config.toml
n_layer = 14
d_model = 192
n_experts = 16
experts_per_token = 2
d_expert = 128
d_shared_expert = 128
activation = "swiglu"
moe_layers = [1, 2, 3, 4, 5, 6, 7, 8, 9, 10, 11, 12, 13]
router_score = "softmax"
normalize_top_k = false
routed_scale = 1.0
balance_loss = 0.00433
balance_bias = false
router_cosine_scale = 10.0
init_std_router = 0.0188
lr_router = 0.002
vocab_size = 15680
norm = "rmsnorm"
norm_eps = 1e-06
tie_embeddings = false
optimizer = "muon_variant"
lr = 0.00249
beta1 = 0.95
grad_clip = 2.0
batch_tokens = [65536, 131072, 196608]
seq_len = 1024
train_tokens = 759500000
steps = 6562
dataset = "wikipedia_en"
Below are experts of layer 10 (counted from 0) of a mixture-of-experts language model. Rows are named router (the router's row for the expert), gate (a neuron's input weights, with its number), up (a neuron's input weights, with its number) and show model dimensions 0-191. Each number is 50 + 15 x the weight over its row's rms, rounded and kept within 0 to 99.
After each expert's rows: "comes after" lists some tokens at least twice as common just before its tokens as in all text. This comes from a sample of Wikipedia text that the model never trained on. Tokens count by the router's weight.

# expert 14
router:31 48 54 74 38 64 39 55 53 48 43 43 48 30 43 75 43 52 63 45 29 87 44 69 57 53 49 42 57 47 26 68 63 85 53 69 56 30 63 60 31 46 78 69 37 70 74 49 37 64 49 73 40 59 42 45 59 70 67 62 48 55 40 50 16 22 39 59 84 63 49 42 60 34 64 60 56 35 54 59 68 49 58 50 56 74 35 52 52 55 67 61 42 64 42 33 55 55 41 33 55 63 43 34 40 62 51 46 38 36 62 28 55 43 33 40 33 60 61 43 47 60 23 37 42 35 55 85 61 47 59 62 47 55 09 31 50 59 89 42 49 64 70 55 43 66 70 52 54 50 54 29 65 11 43 62 53 54 90 33 52 25 35 47 72 23 40 62 71 57 70 35 37 64 49 72 42 50 54 45 32 46 87 56 45 62 67 35 46 44 28 40
gate5:73 71 38 60 61 45 63 18 74 51 41 16 50 67 54 49 73 59 54 42 59 53 41 49 65 55 50 69 57 27 52 46 31 79 74 33 68 47 41 27 57 54 42 70 55 56 64 37 61 80 58 90 23 47 77 59 59 32 63 48 57 37 33 49 71 90 44 67 40 43 64 36 40 64 34 58 61 45 44 53 48 50 28 16 51 98 49 44 32 55 43 75 27 63 60 35 45 17 58 26 37 34 61 76 63 48 53 48 59 55 45 49 54 51 64 56 54 41 18 50 75 69 43 46 33 44 55 41 51 40 50 33 73 22 66 38 52 43 67 65 53 46 65 46 40 70 35 45 50 43 76 56 33 41 60 52 38 37 50 39 64 72 27 61 31 53 50 72 64 35 41 41 25 66 60 49 83 58 58 41 52 49 54 47 65 55 36 45 62 62 56 50
up5:65 33 19 60 34 53 41 30 39 61 58 35 73 56 47 55 61 62 72 24 76 27 31 68 60 33 40 64 56 50 58 52 71 55 63 53 55 65 34 38 64 69 29 63 61 35 38 38 53 50 63 42 36 48 34 41 43 45 61 44 53 51 59 57 33 52 30 48 38 44 30 61 47 36 55 51 40 52 54 59 29 52 63 31 60 50 28 31 85 34 64 62 36 82 42 36 77 53 04 35 58 55 19 65 64 47 37 37 45 39 55 45 21 38 68 55 50 41 59 25 67 60 32 49 53 20 71 59 48 46 62 34 41 32 24 15 63 17 43 39 49 52 20 75 36 39 41 65 37 57 49 46 50 51 59 31 57 66 26 42 37 54 36 62 38 47 51 62 30 44 43 42 49 35 46 72 54 42 53 45 02 41 35 27 65 53 68 48 40 77 47 43
gate6:69 45 68 19 54 63 35 44 63 55 58 82 17 70 33 47 46 60 56 47 46 68 36 53 34 53 33 48 48 60 38 32 33 70 52 39 42 58 76 38 57 43 26 55 64 62 52 41 46 39 66 87 52 43 57 48 16 58 74 35 38 53 39 71 44 61 40 54 44 57 68 53 56 13 78 69 44 43 50 61 96 24 59 52 59 31 39 45 38 48 54 40 84 24 63 32 48 44 67 64 09 40 70 39 22 55 61 77 73 34 62 63 77 45 52 51 31 44 55 37 52 44 62 43 26 58 55 61 55 61 31 53 51 31 29 48 51 59 50 54 25 56 63 56 61 68 54 48 36 36 54 53 42 47 82 89 58 62 59 67 55 42 41 43 52 51 28 59 31 50 49 31 42 49 46 37 61 45 83 21 39 60 62 52 68 51 48 52 69 48 42 49
up6:68 52 28 46 41 99 34 25 71 74 59 28 38 44 28 22 72 57 46 62 42 57 11 39 56 63 62 32 63 57 42 45 55 38 29 54 49 41 54 41 38 47 52 56 50 40 55 36 55 61 55 43 65 80 24 18 48 66 63 60 50 56 66 52 29 68 54 31 45 40 85 40 38 09 43 48 50 71 62 33 27 35 43 66 43 42 42 94 21 42 36 16 42 57 45 55 58 67 37 44 28 43 40 28 33 58 51 49 56 53 47 38 39 45 41 61 64 18 58 68 17 64 66 27 61 55 47 62 40 54 46 58 30 42 42 39 58 26 66 42 56 69 37 69 40 53 42 61 60 53 52 41 42 17 39 32 51 30 59 40 42 62 70 37 50 51 66 65 37 58 49 36 60 59 64 58 42 55 38 48 41 36 58 45 52 45 59 50 62 34 72 26
comes after: " of", " the", " a", " in", " for", " to"

# expert 0
router:49 32 60 31 52 64 57 44 57 52 52 66 55 44 69 74 58 53 15 55 48 72 29 16 51 55 44 62 80 33 45 61 70 59 33 54 48 48 45 37 50 55 42 59 71 53 55 56 66 52 61 70 51 72 60 52 20 36 33 26 54 50 58 27 72 31 02 68 11 20 36 56 45 55 48 69 20 49 27 48 50 59 43 42 58 70 52 35 64 38 29 46 57 39 78 45 48 59 38 29 50 39 59 52 49 49 47 52 52 61 48 26 60 34 30 35 47 60 36 48 29 57 80 34 53 55 53 29 53 70 61 34 55 55 54 65 46 51 26 25 59 49 50 50 60 59 40 39 48 91 42 51 34 54 43 28 50 68 33 32 53 46 47 13 46 76 44 72 65 42 60 33 40 76 47 46 75 31 73 54 33 23 54 66 54 56 57 53 77 67 67 61
gate5:35 46 53 46 59 83 52 67 43 51 68 78 59 85 45 33 45 39 63 75 53 69 57 30 32 73 53 55 43 48 21 68 60 51 22 45 49 41 41 46 42 47 83 52 37 25 55 71 22 66 41 49 38 51 68 22 34 62 52 67 46 29 46 43 45 56 32 63 39 78 64 76 37 37 35 56 39 55 38 54 58 24 51 25 61 55 47 57 58 36 56 42 43 37 41 38 82 46 37 47 33 55 59 28 38 61 57 56 17 50 62 67 47 63 49 35 55 39 41 52 26 35 57 51 44 87 47 68 71 47 32 34 61 42 52 62 32 87 45 52 45 61 40 68 48 40 68 46 51 55 70 47 54 44 83 44 60 55 40 36 47 42 65 53 64 64 61 66 37 73 75 71 42 38 72 64 72 69 21 62 38 29 60 51 58 67 60 55 52 59 08 31
up5:55 22 45 53 64 51 54 55 55 54 57 24 67 72 53 73 52 28 42 63 53 40 62 43 63 57 55 65 30 25 46 58 56 39 24 89 27 38 63 67 53 56 60 39 43 42 53 51 58 47 54 44 69 32 72 40 34 41 70 31 45 28 29 59 57 38 61 27 40 64 64 73 62 62 04 34 41 55 57 48 78 61 51 38 26 30 44 86 47 66 31 34 75 57 51 46 57 76 43 45 53 48 55 23 13 71 66 48 42 45 42 46 56 52 58 54 63 32 46 42 46 62 44 55 60 64 77 47 69 55 35 50 56 63 20 43 74 60 42 19 50 62 37 38 35 50 33 78 65 44 62 61 59 57 31 48 20 52 41 41 51 47 42 50 89 62 53 36 56 27 57 52 44 39 58 63 62 49 44 57 31 39 52 66 43 12 77 69 43 68 68 42
gate6:49 61 35 35 16 52 74 56 64 22 57 35 59 43 56 51 55 76 29 43 54 57 47 35 51 42 39 67 60 50 29 23 28 46 72 38 58 18 33 56 52 36 46 50 45 41 15 49 44 72 32 52 41 50 26 17 37 16 82 32 64 50 66 62 40 43 47 63 43 47 79 65 41 53 54 47 38 42 49 38 54 48 54 38 77 83 54 44 52 35 24 48 62 73 57 56 44 29 51 37 54 21 63 56 70 56 54 64 65 65 46 43 65 47 37 68 67 69 48 72 35 64 53 44 40 57 61 55 39 75 41 41 39 76 43 73 77 53 27 46 51 59 39 29 25 66 47 33 51 61 48 43 66 32 60 53 61 49 33 31 56 62 24 57 48 47 71 62 84 77 61 29 38 54 70 60 45 40 47 10 29 59 63 45 67 56 64 35 48 60 42 36
up6:44 48 77 59 43 22 67 50 41 53 29 55 26 50 49 70 52 55 35 50 64 52 29 32 46 43 59 44 46 80 48 65 50 40 24 66 39 67 31 24 46 58 62 71 41 78 58 59 54 43 42 68 57 41 45 30 63 63 46 42 37 45 19 67 43 81 18 86 52 79 59 55 53 72 59 48 42 50 64 50 30 19 60 64 47 44 46 33 41 58 78 59 57 28 54 28 28 29 51 45 31 65 33 59 25 41 40 51 34 20 33 52 28 73 64 65 54 82 45 52 85 22 68 55 54 47 67 49 62 45 50 54 57 61 55 48 44 56 47 42 46 66 58 38 45 46 56 45 53 66 33 42 34 69 61 50 59 51 33 35 51 55 70 23 63 16 35 37 34 57 66 45 51 20 16 36 62 68 55 40 57 41 36 65 49 36 47 65 21 57 66 63
comes after: " ", ".", "–", " (", " −", " $"

# expert 3
router:40 03 44 53 46 53 57 90 33 51 47 36 50 46 40 42 42 10 47 49 48 39 43 50 44 89 55 44 38 48 29 48 56 51 55 59 41 36 56 59 53 34 59 85 82 49 22 26 58 11 37 76 77 37 46 57 69 50 42 36 50 69 49 40 63 49 78 63 38 54 45 79 48 24 65 45 48 57 43 36 54 55 34 49 41 56 34 44 72 40 61 57 48 56 87 66 70 44 45 56 20 49 45 75 56 53 60 29 54 66 36 41 41 37 52 40 34 51 60 47 48 50 45 30 46 58 32 36 51 55 35 24 54 49 38 75 43 43 47 55 56 28 86 14 53 64 44 67 59 70 61 35 60 55 50 29 46 58 39 90 34 41 57 39 40 56 73 55 43 43 46 61 48 39 70 57 53 48 31 60 36 60 44 44 59 73 12 47 65 54 57 43
gate5:54 28 45 71 28 60 73 40 29 82 81 23 39 78 50 49 85 52 38 42 19 50 44 63 28 59 35 47 43 54 44 25 55 28 43 65 50 35 61 67 31 46 53 57 76 57 52 74 40 56 31 58 52 54 65 70 60 68 46 49 57 34 47 54 56 36 32 52 54 58 19 65 44 70 44 52 21 48 51 60 52 38 48 48 54 43 36 63 31 36 67 49 59 30 55 39 58 26 62 48 56 32 79 62 42 23 40 73 40 72 34 32 65 38 49 73 39 33 68 74 34 48 59 75 52 59 45 33 65 45 51 47 63 81 60 59 71 53 40 52 56 39 60 85 60 39 52 36 41 35 52 38 71 68 61 51 61 46 66 43 47 41 81 22 69 53 67 62 71 61 16 32 40 42 50 53 49 60 95 40 29 67 55 53 55 53 57 62 52 63 39 58
up5:73 39 18 18 34 54 77 52 38 59 61 56 72 34 51 66 47 70 33 46 49 54 53 70 68 38 41 60 31 64 32 34 69 59 54 76 44 44 31 36 88 58 39 53 50 39 45 29 69 49 57 11 73 61 39 47 66 33 58 58 68 55 30 64 40 46 49 69 27 61 38 56 52 34 72 36 31 53 47 70 63 50 73 38 44 32 52 11 77 66 56 63 25 32 62 60 63 21 40 50 67 43 23 36 43 46 52 39 46 54 52 65 59 33 45 51 44 60 36 55 51 48 31 54 62 35 52 59 48 37 45 77 47 65 55 54 57 25 38 34 73 63 51 47 26 29 46 50 40 61 69 59 40 64 62 44 62 77 43 32 66 43 31 29 74 37 59 39 59 75 54 44 51 54 75 72 47 41 43 28 28 53 53 94 53 40 67 54 57 52 49 72
gate6:49 55 52 52 70 19 52 66 73 43 70 38 67 31 57 47 67 32 78 49 52 36 39 51 26 71 29 61 31 66 42 40 36 41 80 65 42 29 69 64 56 58 70 47 32 11 45 61 55 59 44 35 56 27 50 43 62 31 67 43 67 52 56 59 36 46 69 49 19 51 72 63 56 62 47 42 40 46 68 47 58 55 59 61 34 57 33 92 43 33 78 58 59 56 43 52 52 48 21 64 35 52 77 54 50 51 60 35 39 45 33 30 65 79 65 68 40 72 27 34 53 44 70 44 65 59 62 37 55 32 49 32 49 63 46 85 33 41 16 43 51 49 48 63 55 64 41 46 29 65 52 40 54 72 50 62 32 33 82 40 64 43 54 33 57 41 44 67 73 58 70 64 40 45 28 39 40 67 45 90 60 52 67 64 43 58 37 61 40 45 23 47
up6:30 28 52 66 36 36 65 41 60 38 57 46 56 54 50 68 46 60 39 53 82 55 43 61 76 69 49 66 43 65 67 45 49 59 67 53 25 77 42 56 32 48 55 35 37 59 54 39 33 43 56 44 49 46 42 54 30 29 75 36 49 71 46 78 73 88 54 47 47 63 50 51 54 29 39 39 39 55 59 38 49 44 54 29 70 57 57 26 32 63 76 67 32 54 62 50 63 49 31 68 32 45 40 53 49 43 32 48 37 50 48 23 43 57 42 46 37 35 62 53 63 55 29 36 42 31 39 55 29 61 28 42 55 47 25 31 56 40 73 42 76 48 44 63 43 26 43 61 59 88 27 67 44 64 37 46 47 45 69 32 48 20 67 60 34 24 84 68 54 57 44 39 42 64 48 60 32 25 41 27 16 64 49 90 75 29 70 35 33 21 45 61
comes after: "-", "201", "200", " (", "202", "199"

# expert 9
router:73 35 40 56 49 36 41 14 32 36 44 54 66 40 30 61 44 52 49 71 55 34 81 35 58 40 44 59 49 59 85 49 45 24 55 70 34 47 64 54 44 62 46 39 25 62 46 52 55 68 50 79 79 44 49 47 44 26 19 59 44 65 63 76 54 69 65 46 36 64 51 58 54 85 58 47 59 66 50 35 37 39 70 52 45 44 59 57 48 43 59 48 51 56 31 46 52 36 56 86 50 48 48 41 34 62 64 59 65 63 66 27 50 58 46 27 72 59 18 59 68 23 71 62 55 52 48 68 54 31 38 42 43 48 51 42 31 57 19 47 13 54 80 34 49 45 23 46 74 46 61 61 67 39 64 55 63 60 66 78 81 60 42 63 53 30 39 70 48 71 50 65 57 42 15 39 47 58 39 52 10 49 31 45 71 39 72 46 43 52 62 44
gate5:67 80 70 47 42 21 53 37 34 44 43 59 54 36 52 54 43 35 66 62 52 66 32 65 44 50 51 74 24 39 49 42 39 36 78 56 45 44 40 71 61 40 58 25 37 40 56 76 43 48 46 71 56 61 58 63 21 48 41 56 25 65 51 60 49 40 44 55 26 64 37 25 73 40 61 34 27 38 55 46 34 52 43 56 63 82 42 23 67 51 76 99 41 26 38 81 17 47 68 70 49 46 48 24 54 49 36 55 59 57 59 30 46 57 36 42 68 35 78 21 56 58 54 55 58 55 31 48 63 47 62 44 68 79 62 25 38 49 61 72 53 63 47 48 56 63 53 46 52 37 59 46 54 56 58 61 56 50 54 71 32 37 34 44 11 49 53 66 64 51 26 45 77 83 52 67 42 38 67 54 33 34 66 40 52 83 46 61 71 62 54 43
up5:58 48 23 72 59 31 26 87 48 59 37 42 70 35 50 75 55 60 65 59 56 29 53 34 64 20 54 82 40 38 58 45 23 44 41 32 50 73 53 51 39 62 40 40 66 29 49 79 25 51 46 62 44 56 70 66 49 93 76 71 51 44 41 68 64 42 47 45 42 50 55 61 39 52 45 48 76 51 53 42 71 61 87 32 72 61 83 45 45 54 33 61 68 60 33 55 82 46 43 50 34 69 45 60 44 43 29 53 40 62 51 51 57 49 49 47 41 63 51 26 63 35 46 10 59 43 45 36 55 43 53 52 64 59 72 22 35 64 73 72 50 53 28 48 33 30 79 66 48 64 64 43 34 47 63 36 46 56 73 75 51 55 65 36 82 45 32 49 48 57 39 36 36 57 52 46 52 91 66 56 50 65 42 58 55 38 48 50 58 63 70 57
gate6:77 32 40 46 75 37 67 44 35 39 30 53 43 57 52 49 31 63 39 83 31 50 36 51 64 46 50 61 47 47 66 51 38 54 71 75 73 54 61 64 66 66 55 61 32 55 44 66 50 46 24 45 56 41 31 68 40 46 46 60 70 54 63 55 39 47 81 44 58 62 20 27 70 63 40 50 44 56 43 36 48 47 83 43 52 46 44 45 44 50 59 59 35 39 27 60 64 54 58 73 66 40 34 48 37 73 56 53 68 53 64 30 78 67 61 41 39 34 24 53 60 52 51 55 43 51 37 49 50 38 82 58 42 46 81 68 35 84 46 44 27 63 72 71 34 50 26 57 49 48 37 46 72 55 58 35 84 45 40 54 74 38 39 60 26 35 62 94 58 65 36 30 27 45 30 58 71 61 28 53 49 46 29 49 46 21 72 12 45 51 38 30
up6:47 45 66 58 66 42 61 52 56 49 44 61 81 54 48 51 18 52 46 48 52 43 71 45 57 48 65 43 39 63 45 74 22 46 48 62 33 20 47 39 56 68 37 41 32 56 44 30 57 29 29 35 68 50 38 76 65 29 47 47 34 75 50 74 63 19 64 45 44 70 59 53 53 47 49 63 66 47 57 42 47 43 71 63 47 33 40 46 36 36 61 49 67 50 39 42 48 42 47 63 30 29 69 55 27 51 82 44 70 59 49 41 66 59 58 58 49 63 52 24 38 54 76 70 42 70 55 80 35 30 57 35 41 58 57 92 43 39 36 49 51 56 52 25 57 55 34 62 36 37 49 54 67 52 51 23 60 67 60 54 82 50 99 53 40 91 31 53 51 57 64 45 35 33 23 48 52 47 61 82 46 59 50 56 61 34 81 35 14 50 76 51
comes after: ",", ".", " The", " that", " but", "The"

# expert 8
router:51 42 21 38 69 48 47 68 50 79 40 52 54 64 67 47 41 59 64 47 49 64 55 73 51 42 62 34 65 45 52 59 75 19 47 09 55 49 43 37 34 40 48 48 41 13 47 44 25 34 46 87 89 45 52 48 54 63 43 66 52 43 48 26 25 54 42 13 32 41 73 43 60 61 51 70 44 53 46 47 50 48 14 56 34 26 53 45 53 45 36 36 61 31 69 28 64 43 46 57 34 52 65 47 54 30 37 50 62 64 52 72 30 54 47 49 30 53 49 66 36 59 65 64 58 49 68 35 43 47 64 59 29 54 24 55 59 69 34 51 91 61 34 53 54 50 86 50 41 55 48 55 29 29 39 35 46 51 48 68 67 32 49 62 44 56 70 49 22 68 44 60 49 53 73 18 51 56 43 47 54 76 39 25 31 41 54 49 47 32 51 92
gate5:64 62 36 50 61 70 57 63 55 37 52 43 50 40 60 29 55 65 58 57 57 46 37 39 39 58 49 20 44 67 84 51 44 34 55 38 59 34 38 41 66 37 54 49 45 23 70 58 42 55 39 25 70 73 60 55 54 71 59 56 68 89 60 49 49 70 62 59 48 62 32 57 26 52 47 35 62 44 65 78 59 70 54 29 28 51 43 65 49 75 56 31 67 38 50 27 35 28 32 49 49 58 46 75 45 50 62 73 41 61 46 56 38 52 67 68 59 36 52 64 50 57 47 31 48 70 11 55 31 71 58 40 65 33 64 47 54 46 59 59 56 37 26 63 35 64 65 93 55 51 16 61 54 51 57 47 47 93 35 71 88 46 89 12 21 58 38 43 34 47 51 43 32 45 34 47 44 47 61 39 42 66 53 40 45 59 62 73 61 49 56 64
up5:52 33 67 42 67 42 56 46 49 32 57 44 65 94 25 25 59 32 46 37 74 69 31 31 55 67 72 58 49 43 57 53 62 45 61 55 80 45 57 51 36 59 31 57 52 51 70 29 74 53 42 49 51 55 37 35 66 48 63 38 60 16 78 38 69 50 52 70 50 77 66 49 46 65 56 40 56 61 23 63 30 17 47 66 43 55 69 58 63 94 25 72 37 49 55 55 81 40 47 60 23 46 53 55 60 66 49 74 26 39 54 60 65 49 57 44 65 32 41 38 59 76 29 40 53 62 54 48 50 62 45 48 42 70 28 43 58 57 45 36 82 74 52 24 71 42 65 66 56 49 36 32 59 32 35 38 57 56 28 42 49 73 53 57 72 33 42 30 47 50 49 74 68 37 51 70 43 65 32 28 62 62 25 34 53 72 43 57 53 59 49 65
gate6:54 51 48 48 27 38 61 35 47 49 52 82 52 41 36 47 58 71 42 46 40 33 45 05 76 35 53 53 61 69 74 34 39 52 52 37 60 47 58 63 40 63 43 57 50 48 55 42 31 71 45 14 54 32 78 55 53 35 37 65 49 78 66 53 31 80 23 59 37 34 51 58 36 66 19 63 44 38 46 36 53 32 43 41 79 70 67 34 60 50 75 28 10 47 49 33 36 59 68 37 76 56 34 48 63 75 56 56 23 46 40 53 75 53 49 52 40 48 48 62 58 40 63 67 53 60 68 58 47 49 30 34 53 26 47 48 53 70 32 16 51 34 78 40 73 49 65 38 44 62 37 59 52 78 39 72 36 21 57 68 60 41 56 18 75 58 49 62 44 56 51 77 40 48 55 59 70 47 66 44 55 51 46 50 26 40 62 60 36 26 62 56
up6:50 48 71 29 60 61 37 30 59 83 55 40 65 26 60 54 37 54 53 59 47 58 75 44 60 55 57 68 46 43 51 41 59 42 49 62 80 43 56 54 44 40 81 43 48 47 28 62 51 18 46 59 44 29 66 67 55 48 42 48 67 28 68 41 25 43 43 49 61 51 37 60 66 68 47 44 37 62 54 36 46 82 53 61 57 40 57 46 39 67 42 38 71 68 48 35 72 32 36 75 20 41 63 53 47 63 20 62 65 47 52 59 76 52 37 31 47 17 50 55 62 76 70 35 54 40 54 51 57 24 37 48 71 23 70 66 33 46 59 49 61 89 41 36 51 66 45 23 40 65 73 57 48 55 53 28 44 75 73 61 37 46 61 60 26 33 58 50 55 55 28 77 68 14 34 26 29 66 53 64 44 30 26 52 31 64 34 58 53 67 39 25
comes after: " |", ";", "|", ":", " in", "1"

# expert 6
router:67 52 29 39 41 32 39 62 38 65 26 61 46 56 46 41 44 53 21 53 24 61 26 38 66 33 44 52 56 44 64 16 49 59 49 43 33 54 82 53 62 74 38 71 61 41 54 81 36 47 37 38 43 55 36 73 64 83 64 84 80 20 46 59 76 00 40 59 52 58 43 44 44 80 52 35 60 35 43 69 46 86 26 59 47 41 64 43 49 53 36 43 68 48 49 63 51 70 58 55 63 51 55 56 67 54 51 72 42 48 45 75 43 55 80 28 30 52 53 37 41 57 44 64 40 59 46 53 39 29 57 49 39 49 55 59 38 39 51 43 34 59 28 65 48 65 53 36 43 36 49 59 67 99 48 42 57 51 21 55 38 51 62 35 56 46 57 41 52 41 53 42 40 33 60 36 65 41 55 71 62 63 56 52 27 46 36 48 35 70 51 44
gate5:79 57 36 35 27 22 57 39 47 58 25 55 59 73 61 45 56 76 55 34 43 33 51 54 53 57 54 30 54 39 39 51 67 64 59 37 77 37 56 47 54 27 64 53 49 49 63 55 57 61 57 29 56 41 29 72 46 70 61 44 33 34 50 52 51 37 26 36 27 38 51 36 44 75 64 38 49 55 38 58 61 73 22 66 40 33 49 18 42 43 44 18 70 53 75 32 64 57 41 29 56 56 36 70 44 61 35 31 36 60 26 35 78 52 53 45 34 71 57 49 44 72 74 70 40 41 23 39 46 24 65 18 35 49 68 54 27 49 42 72 67 82 38 53 50 51 53 37 62 63 43 51 45 46 44 36 55 56 39 26 50 29 37 61 23 41 40 77 44 47 29 76 64 33 62 65 21 64 14 43 72 33 52 44 57 38 36 44 41 53 30 61
up5:46 23 71 82 41 43 54 62 52 69 35 04 62 33 58 35 50 55 54 41 52 46 50 65 42 48 48 40 52 62 48 50 54 67 43 33 64 48 64 25 50 29 74 51 64 49 60 43 52 68 51 68 55 37 34 62 54 59 50 55 63 36 60 41 40 49 54 41 85 45 47 60 34 36 57 42 55 54 43 81 42 48 44 64 45 59 66 36 50 45 56 30 48 43 78 28 32 56 50 25 64 59 45 66 42 55 53 57 91 28 40 58 48 56 44 56 79 52 58 33 48 47 38 66 53 51 56 37 57 11 44 29 29 26 44 52 72 51 61 28 26 21 51 39 61 53 52 44 59 52 39 42 58 46 83 39 51 58 25 66 44 53 26 58 43 40 21 15 81 57 51 45 74 54 50 50 54 64 09 50 19 55 26 28 61 53 51 21 23 78 28 51
gate6:65 56 64 70 65 29 49 34 33 71 50 57 62 80 52 82 52 22 73 56 66 79 56 45 61 48 39 46 61 54 60 49 61 54 59 36 33 62 33 45 72 45 47 55 44 45 47 33 56 99 42 41 82 32 51 42 65 53 60 61 39 45 54 77 63 40 47 52 69 34 69 48 60 45 45 48 54 36 78 68 60 33 54 60 42 89 58 68 39 68 63 49 71 33 48 56 50 69 63 33 49 77 68 66 48 63 31 59 57 58 82 41 31 45 35 56 27 63 49 79 56 66 26 51 53 40 52 63 19 64 53 48 74 65 64 35 44 56 62 60 59 28 62 33 46 41 53 83 25 63 55 51 69 81 56 58 39 67 74 51 67 37 58 34 45 80 46 48 57 49 42 51 56 61 63 79 54 24 56 56 60 78 55 69 64 39 52 56 51 50 66 28
up6:66 73 41 38 46 62 31 70 57 29 60 65 51 77 58 59 41 73 49 41 36 42 24 50 60 41 71 53 44 61 61 74 50 39 59 68 52 65 23 32 57 73 44 59 46 31 35 47 50 77 67 58 18 38 45 38 38 33 56 51 47 58 41 80 55 30 62 51 45 77 27 43 43 26 44 48 23 51 38 67 37 58 60 45 75 64 71 53 37 40 59 62 55 65 52 22 48 51 13 46 79 43 68 40 72 42 44 22 28 62 58 55 54 52 72 54 42 34 59 30 70 51 67 42 63 51 62 50 43 42 85 49 54 49 25 87 42 55 77 63 58 41 70 76 55 50 56 50 61 46 30 57 48 40 82 65 41 34 52 32 50 70 40 24 54 74 38 42 47 45 55 24 50 26 48 47 55 45 39 28 48 39 63 21 23 41 45 66 67 62 44 70
comes after: " ", "|", " |\n", ";", "1", "6"

# expert 2
router:44 46 46 57 58 42 45 71 52 70 47 47 38 73 31 36 50 55 39 21 56 95 49 48 42 32 39 35 28 42 52 50 36 59 35 57 53 45 64 42 57 63 52 67 34 58 56 58 39 65 64 47 42 50 59 60 44 38 52 50 72 52 36 47 33 20 73 61 36 63 63 34 63 34 42 51 66 69 47 42 53 23 41 44 20 64 46 48 37 74 44 61 46 75 18 26 31 67 88 73 31 46 21 43 61 49 40 35 56 21 67 56 59 56 37 71 28 33 56 35 74 32 33 68 60 49 64 53 55 73 62 65 59 63 23 37 62 45 63 63 68 78 56 55 48 66 26 70 43 27 66 37 56 42 61 42 66 61 48 12 59 35 33 52 70 25 47 56 55 43 82 54 29 41 70 59 34 68 41 67 29 50 68 69 51 38 37 48 35 29 51 41
gate5:32 50 51 16 34 64 44 51 37 65 56 22 65 72 30 36 72 64 30 53 71 60 58 79 51 59 50 56 27 47 19 58 71 33 43 79 60 66 41 68 76 58 58 56 42 66 21 41 71 29 78 42 39 43 52 59 52 59 48 51 53 51 54 43 42 61 52 44 39 34 56 27 17 48 68 64 50 26 62 46 61 68 39 40 54 14 45 56 53 58 53 47 58 52 52 33 30 65 41 52 42 45 54 35 99 42 50 27 59 49 44 77 24 43 60 58 49 45 51 36 66 58 29 42 44 49 39 54 43 47 63 45 43 54 27 41 35 40 48 51 27 43 24 69 13 48 26 19 54 50 53 58 45 64 49 33 29 58 48 44 53 63 76 50 47 57 53 50 61 66 61 59 33 79 52 18 54 34 57 25 56 54 60 49 85 41 54 74 24 43 45 51
up5:42 55 25 20 65 74 49 37 54 52 60 55 22 30 59 57 74 41 56 57 31 61 60 65 49 61 57 58 68 43 62 45 30 63 36 24 33 40 69 35 43 60 76 15 71 41 38 46 23 54 50 71 60 73 62 66 48 52 57 63 58 91 49 63 71 58 65 63 43 66 48 24 50 60 34 49 31 44 65 71 80 35 48 54 69 43 77 50 76 69 52 47 46 64 41 81 14 55 52 66 59 82 73 42 55 42 57 52 53 42 43 39 44 44 46 50 44 80 52 70 60 43 42 34 60 31 48 41 56 53 39 63 48 61 51 58 50 53 82 65 41 44 54 53 45 15 59 47 44 57 55 55 23 52 55 51 43 25 80 30 67 49 62 46 42 69 36 47 37 50 49 78 58 50 49 81 47 67 63 49 48 51 45 43 45 66 49 95 62 62 79 36
gate6:79 51 62 70 57 32 41 43 73 76 82 42 38 82 84 53 59 56 34 61 33 35 44 20 35 55 53 62 28 63 37 47 44 40 40 45 58 39 52 29 48 29 07 61 56 49 34 61 67 48 56 57 50 50 57 69 32 57 44 45 59 59 33 46 44 67 50 56 63 51 61 48 39 21 71 60 69 50 38 56 50 69 57 64 50 60 63 45 57 67 72 62 58 69 52 25 72 51 46 45 30 46 36 46 55 66 43 37 81 34 72 67 61 48 64 64 58 54 71 48 39 49 47 41 55 51 69 79 51 51 30 67 51 37 34 60 62 55 39 41 47 59 37 60 28 65 43 61 05 37 87 39 33 71 48 51 28 58 58 55 74 47 29 41 89 36 32 65 42 59 60 65 41 52 55 60 37 43 68 29 31 56 81 35 78 44 31 55 65 61 54 32
up6:70 39 43 47 59 55 50 49 59 75 48 65 41 53 53 49 48 54 41 57 34 44 65 46 35 55 74 75 40 20 45 55 31 66 70 35 51 58 56 60 28 46 31 79 62 24 66 47 61 41 50 43 46 57 45 64 43 45 39 84 67 55 44 58 60 57 58 60 60 74 23 22 35 48 56 46 47 55 44 53 41 50 68 51 57 65 83 70 62 64 39 47 54 28 47 55 56 12 49 77 42 64 66 53 42 88 34 40 55 58 43 71 59 71 38 47 54 54 38 39 45 55 29 52 71 31 26 30 06 30 50 32 40 53 61 58 51 69 46 42 61 48 64 38 48 63 72 61 45 35 45 54 43 38 37 34 51 31 33 43 54 23 53 53 08 74 48 27 39 48 25 62 54 47 23 41 63 50 60 19 40 61 67 40 48 71 03 62 75 71 58 55
comes after: "\n", " the", ".\n\n", " of", " in", ")\n"